{
  "hidden_size": 192,
  "d_shared_expert": 0,
  "moe_layers": [0, 1, 2, 3, 4, 5, 6, 7, 8, 9],
  "routed_scale": 2.0,
  "router_noise": 0.3,
  "rope_fraction": 1.0,
  "init_std_o": 0.00807,
  "beta2": 0.98,
  "max_steps": 5451
}
Below are experts of layer 7 (counted from 0) of a mixture-of-experts language model. Rows are named router (the router's row for the expert), gate (a neuron's input weights, with its number), up (a neuron's input weights, with its number) and show model dimensions 0-191. Each number is 128 + 32 x the weight over its row's rms, rounded and kept within 0 to 255. Numbers have three digits each.
After each expert's rows: "mostly gets" lists some tokens that are sent to it at least half of the time. This comes from a sample of Wikipedia text that the model never trained on.

# expert 22
router:096134128073139157131090136168168135129182107124128092099171121092171156185108134120099087234090104159126093105128132172159053154137139136145145114126149119135183068136111061144056145118160135131164057172179130123103104127091085138149087120149096146065104110115116144099114090170106174213157145156080175144181108142166147135114171129108129128159054137106132153118126126169049139116145163104131141128182152089098160128119169083091094105129148120124163087113177163083103102106102149142194103083157088133144125122174145105110086145150124129088181062120113139147128137123130109161
gate0:099083089095083120088108121043126073128142147161090108153041203143145161137185147121113119115114175156129151149141126162091132157173151169109105101094169121153091112159081085136091142130113138143115115168141119132135107087113090171161125122131148113106071117141069153155152140103090121142149166107131188131160114115141145124097194110127086157126094105159132120071113155107137112127197093155198184138141115087148157135129104092104118157154139108106117086069122082095160161094172175178095091203143088089163115152130165157138164128129074152134162156071076089142110104209156112086
up0:168134152144166163146154120167107158112134103114148184100138148154109073121070112078125116139118127149098049129064072152140160100130160118147125183175103125154198108090157106122088118121095140086155125127100073131137123115093115104100204140131130144095195158106102133143125098172169104078143105170112064124096139118128030099169128157117171110118165128124069141163172097195137128090114156104153115128125112134179123138110122152124099123139099154189159148155076101140173144194071099114196141123139158141156155088124148124125102102177074201124115154152132092127157092050092163154
gate1:109149147116133114084133177183164091102192116097094173109137105085173147120084113096097118116102142102052077099149129122116093152101115109159195165132148110198138097137164081123035191139130098138071158135112049136153094138148094083114134106084112140099115126099095123131116109103134145109072100146126196116169105176126079113102086073070119133147191098129088152114104135166189144070071153116094129107102118144175139183163135111122180077139170152098134131094135081150201099156099151175172156123131147110159146191140118113154152140105161109095142114128147115129144113145154161163
up1:147082152120066169161154207157113067136140055098101174072083202116085153106090147120115121103158105174128107107131121195139162100131104131066176136128134147136101100102135072119141137105144093116145127129117110074065117077132104081111112111124105178132103104116127097132070091132170108159132106131100155141098135170108092140089072082122089137145179182153125133097146152194140054100121112101122146147132200145111101180086121087141118098111177152139095104083096157097180138144088108163124178143141069106105080122126134136165129097145142080121132144147156150145208110146148195154
mostly gets: "½", "16", "12", "15", "13", "14"

# expert 0
router:094093125137087114136155156137135060101118132101091104102202109133155122156148104121135136144063167107114070151127140162171113135118185137137137155078125151097129082142134122144102145087159119076179077171146111089159099101114045123104134070107134150121053134174124174147138106170083147196194161189117159136097133192162191123162140110124123148074140113144132092143152194103110203150116128104120167103148150106103197130155163067144079079166098138114152107094133134130158151166093121098138175102116112172188118085159112128141128138145078096104127092202132124149087140176147139111
gate0:138163114126113112114166126157132141127134151131089141133141100137166116071114185103183107117073122077122128064171149151171146113093111131124147121132101152152146143146118174099191162088050134107193119151128139107128135098113169139131082131114192130176167079102036126161149137165177085117197143126153176175144164146161113077085103131094108170158135110137060149189066089135164135175089137133102149145103086063110131143112163119137106134125096092196110073124140151134193127147087125144125108082110161139140137085075079143154171152150128157114101144130141125141175189067127104066
up0:148063107157059111121210083142082122106132205149108133134185120094087118085151168122172158137096085104124115125130136148142106134115112106139129120148116111138138137110136150134176145110069111098171096214107110096153098072112124145160069138114114160125127107191092097184120159180158129139159140134141125172148136130175108150084149162110142165148102183127096150159100106126166127194091116136126135159124108063160169141085195151119165149142098072159113079096122113121180119155074173076154137075111100207131152085094076128152118141186110181133093141166169149154161173091110146129
gate1:123173178143103169142094130134151120139172163174082146109157148070142140102137149154111099170074164124080126040101113136115156123088164158164202127178107170150110150129169131120109185152138129151134090111149129147141104068115111137119147125137190156132125074192147076158193112088138078127149138141123027098095117168142111130156159127066112178151163131160151087134205092104120104119094167153105087162109135128157128128157103151112127106166094084124151099117159103158153094190156127181119115152122175113075172120135091168155203108153075109139128144167088109189118176146140112119
up1:178077097136165095129139125111099129168143123111189076107117096136085110071140121108107169124142120211135133155129090181145142141160139171134132145105078030145153146117085110177160146091143130118142120108079146142089113162079109046218126094116147158144091146118146137052103122135187177133118114174105219108169115118085163160099118123155128144083084119125130155152093133110113095114124121107149111110123121124117091103108153118132166126166104171138156141127105148137155144151173153126140150113128070084109084117106187068128128070088165134128118096132160134138147109031106075208
mostly gets: " |\n", ".\n\n", ").\n\n", "==\n\n", "\".\n\n", ".\"\n\n"

# expert 13
router:121078106156131142092136091173180098174116156171121094152138121109110113125164150169133099171126141116110073153166149128160117093113112106161139141104154118093153143164120108128092171099208146117163095172193144141094117084146118107130029067132061133124116145177106136132109128127131090153128203218146139190097106088185189128083160158115147063173106054170131108107142118110105165128150153147118111099163162128094139161074143170095116114177088113132134131116121141152122181159140102135115036124172139131124141121180096124108142109117114119082156062168136177162122170128170101127
gate0:170142120091155136106108080147152147136172146101126090091137144145114092123138123128186085150157071171153131148149113111125202091176170115109124096094119102096165088040101148117141160113095152150097088129160089134134135143146138164127118109121140119084059114157049115138148114102142173178195179152071121173112106047163102195117133160138141163127148082080125183130081136159111153065129112136127118104165093155183117079122059099096151144117165101096087191115097095137079115154121108104129120114149127128093144150163136083143076142067130086114128081039122173109103136149112108117
up0:133106170106160130119101123168144086160138167120154154152179127144104124094161129112174089083109102136114111118108105132168187077132131130099106120118115120113177125081074141058194119096113106107148090140136108195111153094151136090120152118121122153181079106113104128089079124080141120122095161106173095155119128141109097124127116155157155147181148078094127142156103118161121143028070088128086104054128154171059125127138099111131195140172166159130170159155086068158128122163126083177076101116147150167106162159140066117155107115101119068064107096131123076048072089111123117124
gate1:097077141152141166122126097112128129157103150117107163131095165153142134146111116112200146171089193089114189125139125092139094125077132180173141124100126107108128149097144111172153134051152130124098112164095049121141129094070083129048132187079072133107152192137151138157091118125120068173186140187108102180081126153105129151156164122113133086146099122153119170167115091139091118067132159126104039120140132073146147174121137108062158161180113117131108150105134134117119132086081138099107107136139158160151085128151170154137123084149133069079164141131126168088190159109192141145
up1:105081095165151128127089134117101116079184097147093162147095117161146131097123139145150113162178170148111146109136114137196123107070153127149126108130082165145117061130121102097178082121138131135052116117123124102142169135165124180232125051117157143146101124135145142096136113118146185056109175138103057161151163111119112105056192088123085140150135218135143097138113126148141161184117154142163159146167070174149120146188158143135135097162154097123129082156155110137101106122120226140132159118162164186110116084150068104122147143128179102144156125116107121134112131156140086085
mostly gets: " along", "On", " due", " out", " Out", " Up"

# expert 19
router:099151155100147126131114107144158129120101108126135078077201090084157091133091112154143139165122136172170126111118128124159121057133137137188188128131150176069130044166147115138070174168142089084151064118191117062114098122128094131150133113132108192084091131164132148123105108119115124143169111140070154166150114146158128106099149139123088144145102111181135122127092122146135169110113175109142136148092141092086169141072155073084061068132113142164213117086123127144140122138130133129148060141148082129212177132180149131158117120168160106170117122149125145176103188127121183186
gate0:138129104129115095155148172157109091162093116097152131097135148078153148100121199178130143143118124076199110118144172164129161067186134115128086155128194181153144059159086123074164139049086105090128147155181119068114120163163143113134057165153164147121121102110162112125127093106094129154133095109092074095089095078148187158106163120131135131081094127170143089176108115147151171056121141138072109085115112097121121159102130137153118126124158129109089170142128042052100146130162164162122169175150159167114107129162203150127096123163091140084115111104118169151124128133099143121
up0:120168148129159133168156109081149158143168107125123154224116057140059151129091113069144101146077130131087149160141089153159144156066110158175165112163107121100082162101157168160144142168164163127155062116091080129157131151109099147126133057083126192089131151117139153114143150100121156106154198143090143096144136218103120153101122141118120108119130110112105097120155175143106115139140093105155170142171095103126204176094100180103146111132158181114193089130125161216123137141143129109158086066158119120120118102191128108154178137150111166121118108127126103129085091166142068137
gate1:136119092122130186174157074102149093176144111097132197125157161092120168143103113058148151144106126137115147118158119150104147146142136058119150112178133126118208073070224156110071143058143086141143087114112127115153109128087156076174164107112087130143117147119114135158151096135204096116138087161167105170146132119158102179103132150133111110064111150087076115103085117117142139106110182134158152125141136084113121156103115077142125106081160128139119078153161120156151140125105126164148219114110180109101188094160136055186147128113112112156146159101122092206099072138134124135
up1:067159156104139120116159182147101140102159190179182124137120163156130102128090114150133079119192123179120099118099140170208149073112134179123079141101114117106067152142077093199186118148141108112048192160135099127111147122146088194103120115086172109100116103175080086089139110132158156122116149150129140159093149132060196128105107097151111105132127084125114161128157124162128100108094117139128104089117132152207159153157085126108158071132112080123115165071142128146187148116181131108134087130190073121072069163130114176122150117125118095115135124189119140119123130134140103173
mostly gets: "Gls", "DST", "USA", "first", "Season", "Final"

# expert 31
router:108105101088092133100133134185191085125113100121066139145190147071159153136129106099051097163143229145111121116134163114113127077147129176178131120089135107133120133098180092080110094081172156105101083158114131051147140148148123154162108087142145114170098152104111194152159086139103109166133162141095127133089092188132196123112158142165126121129116050123173141165139174134092169101124130116134152064178136133052178154151145115113066064154043117099123130117100123145114106124098123114146133115109108126116140094167187143143099163145093124150146089178179123145140139141168140132
gate0:142125075101108087095101070089217082155145120093108141156069085115078109085166128086172100165123168111178178072076172100150168103149136109129135095130136109080124094146161106112172089136128122153132119168128159150136119102167166109089081089110115140157078088100092095185162093146142126161145074064130170143153112153117117163127182157206106103110133101100122174121141125140129139136091107119174136093182106124067062127074097151133138063157046137182134071141155144111131158153151142104114171150127163073108103099122162085144110102150090099144152095134142151156140177112126129154
up0:189174144123174122115093152143101108159129133128154193123131240169135234181131068115123154140136119130101130088112091127100100103144205117146157113107065117137136140127129146094105163169105090127069138078190155162131167104167102067078126188101104088128076115133134157148127137137162108114128123114132163189141148167079120137074167144135174109130156090082108156165083102120173142112097094121151160057153097116093144127168131110145134058087131129162091093082095137111110106148135117167153154134182151178133158142135084057158156160164091103138142122132123132110080121154119127141
gate1:130190131153182115112104052142175103175134152165156116128172101099161071109088139111109110091177105109145095144088159101142114117140186114094146130147138128109162087090184161129128154093107141063118131158122123137142104124128175152059146114194098052134076134143152190129202077117096060157128108199058055117113154157115081159112112129115130109108188124144089172114173104170066129165073148116149158131069135115081147161140098081129113161167101113070093131130126080145108097148128140149135120110094075094120124095148159173087132159149138129120102146132121149183167143152133129148
up1:116082088117131185145169166095166109125135114098048138179127095166144182100161168167140066168107115105181130122156104140145180148075091187149118104134118185105128139146142054126117116164112116147188129062158140123142176107125152096128148106166180153117163097187180113100102123108155167099106145142141217132138139123097108136137157133152090108148122096127131039092110121140162109063168154116147126170141167149169143116119151166102084141129132146164181142139135166175081144172103111115118127129148201117140110215109138112170075163121118169091110109104150098066130095067133112147
mostly gets: "|", " |", "%;"

# expert 7
router:111101131120124128104174151108158139098175111096146113146217079129195121104136106098126139135080120145153130142125160133128038137159139089140148125138147106082082064085114124154093108101140112091115087157093094089145155135117041125138092084140144196175162147107087162094169076143121104147141147162168133136116119183114167135123108116175125101121073084111179174109104144110084132146107140157156116112138076071076189126148163091123165053113128086086168159102065085152138125097144125171173143098132135123157114140130112096117135142178148104137123095207149234153099152131123111155
gate0:186155131133105147128156071133130066110173117098123138168142063130098131160146163125157111114134137120099145149200141119127094088099085134128177120182121146098106075112139062100092129129139057149181122209106090074100150174133108173143111131185114168136106132112149107162150128130179089120143066039104137089096151096179106153148146152148143098107172117174148121121137189091115111129158163111142120151124082076183155087125112112136112072147102104099172150105108120095156114132046205078083142101147123150139119167130111095138132125158129140154179118161101111126078097192072117086
up0:132159094162125105126123103137095133058076128182108144112108158176143104135162086138107119128174141072156120102108129117142124124179132134186156139193069109092187127169192155148113127143140124146117108175105146136103144143132092170151134090157117119182094113143111090216127107064145119136093127100121138188114128102115117124127073097074144073095099137189142167157105160146143129105120142142097058121159121158150177072137130102111129159175150133143079132104160161147205165158184128106190168091152077171099106191192134136126098056150132156167138124174117126185162082162126093116
gate1:114058087119142150104079119123119099145162120114125157112146153092189078168130163079078169099128139137158207135112089128111108107112124154181055168173104140138099104123120102140086134131129122134093172154196125162119059097131102117100094150076135130108104155123072153102148049094110130186141088132159129103188141143089161186144153109104127119129094111082135085140078117088134109121153108107121116136143099124143192095127107166096142114094166185072143143100169137019132146125119193159080177085169155146098089105142096116121119111176151187121147150129135112149129211151133112142
up1:157141124141148058132175120134146150134105114165089130158114147098097135146098124138126070121196139103129049140119155176161121131155100080109162106077135085148132039151143125134153131127108114095154093100125189096094197162133112192169144068126139106151112111128189078145141185148107128139142170093102093119077058160163119106096074132142125100153149147139140142105197122119094152123139089121142131132161172155110103169104061103116115147117118032152152135175129182178114095139184104063156118152130095084157156126104104118107145083100115108159138042182138145076123082130113108116
mostly gets: "==", " Coordinates", " Website", " Binomial", " Genus", "°W"

# expert 15
router:070129138131118147153134080127120145134139110126092093124123122128166184107108126112102156153083202187096091094141202108102106183143110182104189129132105167141137104185143112142109150144095156119165126151127075157158106087172156105119131096173129113133081173124090147113191123145110182156165146097128164138139132120178141145142113105157150126133077097124191144174133099121116153102112105056119150121147140083119140120129161135149115101184122172130109153143162108097079129157147112055101168134120078177100148161162148083109118059232086104141152172127138173176121181236117125165
gate0:071131132093134106098116137150112106101047134108100083100143114114128130102067132123122095143175103130122068091155118099075069173094149082134139134121132126139159139153158153120095181093078190142146158117062089153156146124138131043120104137150183138128200178114113151134223092094101151145109148137159122121159131088159099102103106079212128123134142103124175225087051138150115171171175146165119163129081117170132111086113115131094136147078140139134135120146111109145103083116128074117173097089132121090122140179130131176134127111102169117096065120140115149161142125142183170103
up0:078174198155086096133083155122089063083172164114132136104160147156084178121143093133073153148122190100128109124060092074140131088099158149139069110129135068087095132115155132130112147129145099154062126156072156140126103153166121117154139121080101103120091213073162082131148141192112065091148116170153160123061149150124093157108142199183104064148194167097080093134153111138151135173143176138118097136141105101112134168090152090130165116127125108078156123131133151174104151129143156164092148132122130127136149157074106131098152157124113152148131120101150109168115066143129142056
gate1:129077148196112165151171083135135084133117091135125186079061109119113070111145119116110105065135178109122103112166154078108100126106124061156115084094070166119169153103160096158139135073140157184111156132176193151148170104144165099103119129082116109111180111064083173117151096089154153145127126113079119105145110111137074143126142139160112151158135110064221174189099165136149098098168188111167092162134152158113183126144146110143087089178151126086152092140104086121113143179084108187129120146126110102103134164120161091112106098111153140089129161115092097154127165158108106084
up1:147173106143103142094144125126177199179058092126150120120138098115105128114102148040120138137105151024117166129143186052088098153114107122117167067157157169112132200148184060108130130084159148129109140142149110108113126174095116119193074104142129147165151126118133148154112131165160135135108108133082112150075098137120128146209151121095099131124138136097165137119060058132117128084139114131108125105095119145117139129076084148151133106095061130109097128133130154086086105103108154090089100192098104084114134118118138183110141120136164220162055140097102168119131149118092108143
mostly gets: " Ha", " Le", " La", " Sa", " De", " des"

# expert 8
router:134089153129115104134150092192116105083155144123127124105215131092131127156131080099107101148091149202076078108110132188129091120121149146170191121097139127123162096136135147112118143069160141113131115111188159112123147059174119154160128112158074212166066111084057168110113123166147098163145090153132156145119153138163147151062119114161112162084127109128200120104088178156087144109123116163171139107172084114058164131162123094117141116159120091096106110097122169139141197109098090098127175125128115105138159119134087126092129108136089095156215094150199115119092159155159122124
gate0:150083176103090135078138141129147137160146124150102144128067127136134063136098110153162103160115106130113101120104147081142121140109134132113172198084115180181109082161134048115096082179111151171140145116083111110197138077169102165149176160148147119123122106092152128145156151160132141137103136118182147190151078085157090100112121095146158210178109104151179099119060157156142118165097086120165166158147113111185129180177110133158084118179161107197090057088149109156153126100078128098151108137104077114077124154171105132128070156150075123112119169141147125131113093158129174112
up0:133117153143102106122121076121142146119116166083113201142097121064113147183094147128156131145065094156175041119124111162155110158082113179127133199144110138140132087140107078133184115135108169143157140088130142110147136066183141185133110104156131095103074134101175160144149112148130168155123178166106162200145086152119153094139083100135174158119121135196198084182102132164107116109135137143125116104157149110123134160151078153131080083115160065140113083175175127119227122150088132137139099056128111141121084155156159144111110158098133101148116104068110152142173106137093118072
gate1:174129129123060127185115135143145056133192138087167138105125120124117167133033126123140129142110128167104090125065161092124145184129116096179210156149150153145118155135129128054111138134142105110161141065175173134142116134102158129156107118121177116117161102068133131115171095126036083099174096167148131126129135114145199171138194137152064111109151099137152186118088114104152151151083094145152157178083135137088205103105155126142086152132132164152121130212090132101139074088126101145152160148141115119091107063147127108126094099164110166132131144153155138079103153119121159107
up1:103148118170123142060170099081127156128160158081173085121117141126094145069124139110121145151106061126119181140131147113155159135120156125102120141105147158152109122112106092132085112146203118145063097177051141141088128132215080146090147182156081165122164150135096159155154180143148145146103131154107144117160082164123111104116122074089142181065118130121193087132171119086174177126158140158121194095183157086122152175147107158143133134142136104128122140096072108165149183117124161119159099156179131109081118174147163143099174083119174071144178109089079138099172104097160089136
mostly gets: "):", ":", " :", "=", " titled", ".:"

# expert 23
router:140116187110111131118180152156184082130128095100127112111189090145114169128132158126105074111140114189111122130162160153104099130171150203165189177116078185110158102143126117093100154118171135120142112169140109084113133080137131131147134095133083179160031149149075169102107070055144130104166162203138134148092128156151151153118136123100149112181084067129155123133123103151087146137116165156142169081126110103091158145134201107159088124119072156105105152080098169136115194124084122162193134128105120119090109131146129107112134128164133119146137052165117130200140192116120094157
gate0:102132044085148176141080102109104096170126150090156131144109138110104164161080055102132057085149098147132124087142118098136099195133098081130176172115149173059116153021100156115131083127120141155109173173115086179153120138163117117153121099075130118147145156078106173149080099130181100133115115105167115129118141143166166097129119177141078097116108162089118129126148133177128131163133160152129180112161108066157170161156160111106132106136140179161082139152123075056152154087138119110173148143160202168143110152147163151100128124135181107178165105120116100171110129116162082135
up0:131102107084146148157098088159138121135138094101103084160157133108132128141077118145113104122116103125142110091188107180113176130123123136079184086135134166167119112107064196095095096068106112059016122138112115148124112157160135128174124136107094092137121168112137141162130132071157139096168102063170129069127099132134144211148161148185103141143202153182100058119134070112179103181093114125138175106107135110143133142091172145143128074193149147083140100136111077050089152110103086140137141167114180144100113134173112114135091143126188105153102132114104121156136112115102129156
gate1:127073195126121151173073170133124139109126140163168119095177116134121180140176135179099062109129152136109121169194199134123137102149105162128112153156072140132137142154154129149123136196075152146134131175121107107123066146081178095138193141130152162108130116095144143158119135072112127167125169129097160122136129120142090150122134058168136140095200088129125176130111152147113177144094209091119121105084130123097132154144142109169104179089128159171114107138151133211111154134140134055128166126145073081065169116128137158213155136144099110094126064136100135166196113125084145122
up1:117079126122139114188141161093098099118126123082166120138179197172102154105095125208130148116133105136175104150127183077135140147091100159093101125115175186113140095146166162128135121117181148174146122093152120198181149121095114166089079102153124150120128124147105050147124139139170124120114096120181083080123130193156123181100117124118154081146108143131124134097127141167138110169135141094108128074174126162130151152099133156194150130174161112070086050100099099137131170122057128110102129172207108077133056095135139164092093112157103125074149071128137103078097174147106135122
mostly gets: " by", " before", " after", "After", " After", " without"

# expert 4
router:092106141097110148155081165130153130106162118180147137082202069055163138065123167107071171096115146130131139121139157154131151088142106168141193160121144175143159116181217111137082108139189132080125083167134128087095080140079035148125130151143105137118112134155157170118128106145092132200129142177132145106145137135200114104082119162118130149115155041141162157128115161154112158129107205114117130136115136112105121131105154136077133162159071101060174181067070093133129126092100118137130157128090112155173179146145092131168130135150137094109124130169147122158130165124114149107
gate0:094216082167123127142117124095131085155169093207171093067159182083174158130045150084125092170148129138110078117168126068167132171167139175118161120133122109132131134139159202146115088099178139166145113158112078119148114144086094092123120123087171183099106112126127137153177129189107112183112072143129155131148155127145149104108122161110102186125107132139118124200182074128149166104176117165164138137103111120146112173127065132119155129154094108094076112109114137080092131161123131138148161146122133065088148119106123140137176152144203157108143173125104122141095153075112189095
up0:136206090181142158182198106099167126151152108166178100137100140108174118159134156090073183142084161118172102122127127059099148162163148185100118118161190140125145189125143184146098094132073144170158128134088112150155124140086093116092096087103150146096100191130117096156179137093152107135113130195126184176088123093125092070104149170081109116083135110107117124152131093124161093136125145138124155118069125090142101188066113124116187109161114109126125185135145080114192122142114115118116139114146075153104087097112139090153107077160151131049139191134147135119126161126156157090
gate1:130118145096130160117109156129140136097175118153181155127101180063147104084146107158180121147081078150107171071107173134125123110126113167086140153115109112129091061176178065095103131131147098105082118136053150103111172114148101150116098147089092198195158168125141149062077120109102187108113141111143103081114113114098113109132142158145035106124125121091118173138152102124072162160104127169132134089109160097060127126062153120082182088177167135145169090138136093140084127139162212080085119160144127148142119111109127181127118112148130096087141105149150141162070064119122129119
up1:081104149154120165138119161115162188077128066138108120147106102132115113098124074144139095155094081160125091188152088120189083149140121111201134143107145160134099133160117141146194127172056167133065162100158129165177109135146122133150112127093154129147168124163155199173111076118143182123069161169127179080171142089151166108162138138144088131165107108083159095162109172104134136051152103149142039152117143180108110151147136150147122094123128131154142149131116172109124137056116183179072177117115148156173073097129130123131170134124114075110101136150111186105089171112117104093
mostly gets: " Candidate", " Turnout", " Billboard", " Swing", " Conservative", " Loss"

# expert 5
router:120127139134168135090139109117176107137166141134139129097171133130157141187125136124089114161062119161187100133166197189149158100164176167131205093117145141091111085200143114125107119136173121089148076110131113111079173111136082141104041103076152140106103155177144122084152084083080111118174131173158137152120097080124130151176144160155119067151129127136118162151112102093067132105090121116125120157202159143076194139078164114118106144166138146121167138127153139173122132123045069178170104121158091154097146145166100109082082135186142094182136142150129155154116166108123143124
gate0:098118174141106093097140144142166145116226106175115233138146087120111161169075098087139135143116113137148122140072124091138143131129194102183177162074106156091119090177069187109129148125147129128136128103172120125136082163130115162135049126106156140140117171124146109127037148147059107139121126128117114157185144120107140133145140154148184142111102125134112059112124109131090142133087173142108112102129102096118133137153094135178076103147160193145089165111162126134114122102148139180135168161187162195155171150093123125099159103142219145175118161120183107122147104141145128075
up0:158078114150142101146118130098106123107123181130141091177109039114130181121138143153134074131164122122085104129107117142144142130149082128107129153198184085186155199131189138084135093127098097189121118104073140119135157143154103120140199176126088108106159098114162122084101084192159123157146150083102129092112171163147142124141149070136113147130166194103149122047134180166124104181134061162124145118135136162131109153120201122132133147092096105140200104063059108110163124141122102102165093113106137132108131161130091169107107164110116127110172039106141082148156110141137094146
gate1:145165118127123120130112155129136169092123129093105140147127139122101086143122163086107094130117167180136114133162141136144096120134199194157124133155132098153185094163118072095101130182110122131138179078087105122177122133112138133118106132153126134086099133076111160164086144088141124142150062117107152052114083135089125191064118134198130072113142183135119102100117114041126118181194150077056184091113130132111093175172064210137086082132148124166139165138144151156142121169159196107145119133117067105125154099101173117124116180059142142101169169146136165107102102141123128124
up1:131213097163158106144108115148131091073210110194151089113103121126147154136116133154145162170167117155165130129117199118103071080131115104103116123097109108159151132114185142125182171113108123130162174141166150151160116083157100119112082156122151117145117162160126154150153049150129160118154115078175112130139120135110150123151122125068096068151127109130119167124181097118127213122061146107136072094182123137129100187121178138140176114126139136157102127115092126163214111107098073112080101197162143209166138171162123163204087124129095170136114112106113162138142154102155116118
mostly gets: " December", " July", " June", " February", " November", " April"

# expert 10
router:147112142075155150177149152174169077159136121163118186164143097149176193133142135141073106140058133165187118102118162158114144149184153097162106108111174120126126139164180064115098121162156108108164094141157110156171109125155068078157077110136125157091126126149138165128138093166108098112173137143148164143139120090174132145113112121141121130066125136126194115143099124112058105170153169164149160111137099140067177228134147073111143091158057105087193155110093105114118132120089092171152086148153148164085154095075101091116142121122090098112147104188163132153072148117146106138
gate0:085124136211125107092116161032139161151147154173162160187162177129177185097114141123131087156110089151105093149153138170089090118100121143130180128088108111171115145101132114141114173110074127199120164158184105144088126124145161118075080117134087105091113143204056169103126139100128107092087170158147108126148119130156136083157124158161174114118093160125135174160068092185080139130098155101156129100154098116099141160130089086115155168146182145181079130119128141118173123135084112173116137173111130071151113162103064122108130152174128048108101132138163121097090127111113160111
up0:153081170151146158102116158085170124128140130176103198117138116144132076106102140130103162125039134144157149200153151116110130082153092167116193134128088074136110144064131109134084069162153075129102147121127159167082156169141151133142081142135096133146091117132131125100117149177146145105151124177131053136131122150116133158144155154085156105155161122079117130144141111152191122121105164128155147111110110138118105100153127082151103124124165165149044176142162114097126115091078133177104147074123151155137077086020062192076126160154101116167076132119165126054122150120115183142
gate1:086156137128072165121131133087148176149144111116160146155147099144176155107223049187142157129105105093099114111132168133138087035122133147151137108178091113090059139142164177111102141123157076158106115079113082131164156088051147161126091165152125168164085188106125095092188087131116100165101147103127089103143110153136137134111182114165124129100107133138135108156068132164082145186167094186112131121093127169171099153095127178157118158191119147086164156140136130198098113124139123170107143136202120188104103078121142150155154156116115111117107142132165158133086131102098119115
up1:102150166156174084099125125090154162159135064149148114167116115150100170095196165157140099118116150091151099190123139134047082035085111154169098147100140077113114120157110166200151129186109156111105148127152107143152120130140132135140128183123126157157099169142097062133194113117115103180131155169067115079119147159177175138144142128151126130110141161075119153111072103117088095151192138105152165113161117167182110133092147132079142147138116185048084162089159108158122161139203114135091141116112167097090127103144139127148148130101082151156104161126129105097039123129144138140
mostly gets: " School", " Museum", " Arts", " Society", " Center", " Records"

# expert 20
router:107177174121078186095135102147129135128163132170133125164149098141125128097147159129081131173095160152176105133167154137130090104139081112152094182116139161081185102151159136102131131122121135109202095177126065126087169151116110120128082155099155159065119131163146188176115120118119184122135140205110122144087103151147127072128140106151125166088133080145189049103138129125101135093120131109179117121121089075083140161158093083106135130124111115144102055140157215097147142137048102159196116135123124114170215110161146095129110127126092126098180079162164122133136149168131107178
gate0:068183178131060149078110090052073139156106144123151119133163173120170142113175070129099122104083181239121149134175130122111095139133150136167113152132101108183139093120122077083089168102159203190127145134131108112086099137125078096133129156174108127094145161211140144127159096090127176153107171115133074128083139144124138098163151116166119154081111062118169092166123115125136108145160169118187114063132157124093131102136128161164135100116113140103161135126128168147166108102037084120150074132152118100102126165103120149158087159112163113104128119084110117147125110106161095123
up0:177107137106176097159153124170162126154111099097116108163174101142160134080095173155172125139142149087125113155132026141138140118107107114103117098090116170114148146115115155099130058132120125074187161192121109125180125060113180187098091110099101082085101141116125136087091206105121115136151149171118137149138166109141110181212099127099105151151121186122119186150100194167144096106090146065076115165149173124086095155118146088095132129158140108167096108185155104152129178131157198109125181117110138144093129144154124141113175120135114120226131125144131123122137083113178131121
gate1:152174128163144121146166117187149128124109140130179118191089128110207095151059157134141171100127161044168102186169156135122130164097140112092117139102089191125111131159106132189112183141080118093102075146164114100086125166112133108081155120124159110077122130119119130123089165126126049112111140178124104117152086095194108144155103127105095114134095173089177124118125114116086124043142115098154047151133120081102164153144091129108143075154136117160108091133068154121101186076114086076150204111137101127144187152137151110102147120119060138137128131143148102131166148182139109122
up1:091161123181151154094153135114111145090118105109156121117119106094086213157081105155061177133139125154144146132115096142110104134126118093150161146128127077081189145122102104089080146113172149179041114112193135153163106158138140114099104122157119083146162078112124131118105150138105113134148117144199123066124147129160112093155073189195125148118094119068099123151078101144136149151079122120070132092159191107078118103176158120117111150151157247187172113120186120112103082157131092119189134078131111130134093120140128168129068102144130160079131126100102171123102150107145121146
mostly gets: ".I", "unny", "unn", " Whit", "ör", " Bow"

# expert 16
router:039121171183131179146136150173128087177119167163106126136182159108114083130145146113117105139110118135186096165132170115179110129119174159119223130119146127138133132117175099058110150119177091113160085212091089161101157085128135152160107127135164159108117101159094150104107136089141103147144139145126173207163139154223134096106108107151091143115121104093108138173115110165059101135071200058113137100138145102112193141095126132130135081147117121150163114161114129168143194178115147162150129128168101140174160057081148128101172122168144130099148151167128114147128115128139131124
gate0:136141172139120116139123180114138123146099149101122163153168103127091140210165092099138148158071155104192091139132116112141127160113139185123111100142079192172138113085182140106120089118164121146125095147129104136108160140110187136176069080095159164132137069147182128151089140143183128167112114112089176113105136094105103150158097094135131112131146169143112125104104114103146110112097092072107150102165121140033183195150160110152190103146115036110198091137093147078104170131135103134100159115133139085106079032155122147102119130134206135133160142161134155120178135143153145083
up0:138138128076125120103082131142090084178088122179116086133097142070123085083111164124148153116132166119101123181086102134089159120111110106087134091098191077187152146173111149109198146108096126057098118107191068108111115165150125131096106209150099089135116117141129121096131136100098166147131123161159119163143122119148165126115143116108135149094141070056160160193159152122091105121153160153130170162129113152113143118079103092099141139160130169103097100093218207210183117100161110159172133139053110145127145157151149081136112104144148093179160090138131117124089157152120105173
gate1:144113068121160063157162142158103163155163185101113114098147137082131124143099091047062140121154131079164093137169160162091135148149166140142124174156132129145126137122125069145154167096125108119109108146099151199124082116078113162126138186127097181136138104088087129085177138131111064105098119145145157180109112115098180104171114133087128150125175091100111142127120170161157080174132156133122145145100099133087156140150110067086095145123154125155157205105146091141142154163120160194204172111059190082168122148107173116125175134113167052090125145168134161175102133117101133141
up1:139067130122057088050106095103112099144132129146137177125085132091133231082148121141224137144119132148112121142117133056165128060095093171097135083087131111143093144131102133142131106171169124128173180155197076152117156173157111109134154096123125094112166133140107142151146111090103139211131136112082119118137100124066087135142159158184153133107136211160149124108175195132126167080164121135093178092153147108135100109165117149118115124115159155136126126135121118143130138124128113054088109165161078135101087123139073090123086144144153097121132118134095079116127156187168070149
mostly gets: "š", "ș", "č", "ñ", " Ver", " Š"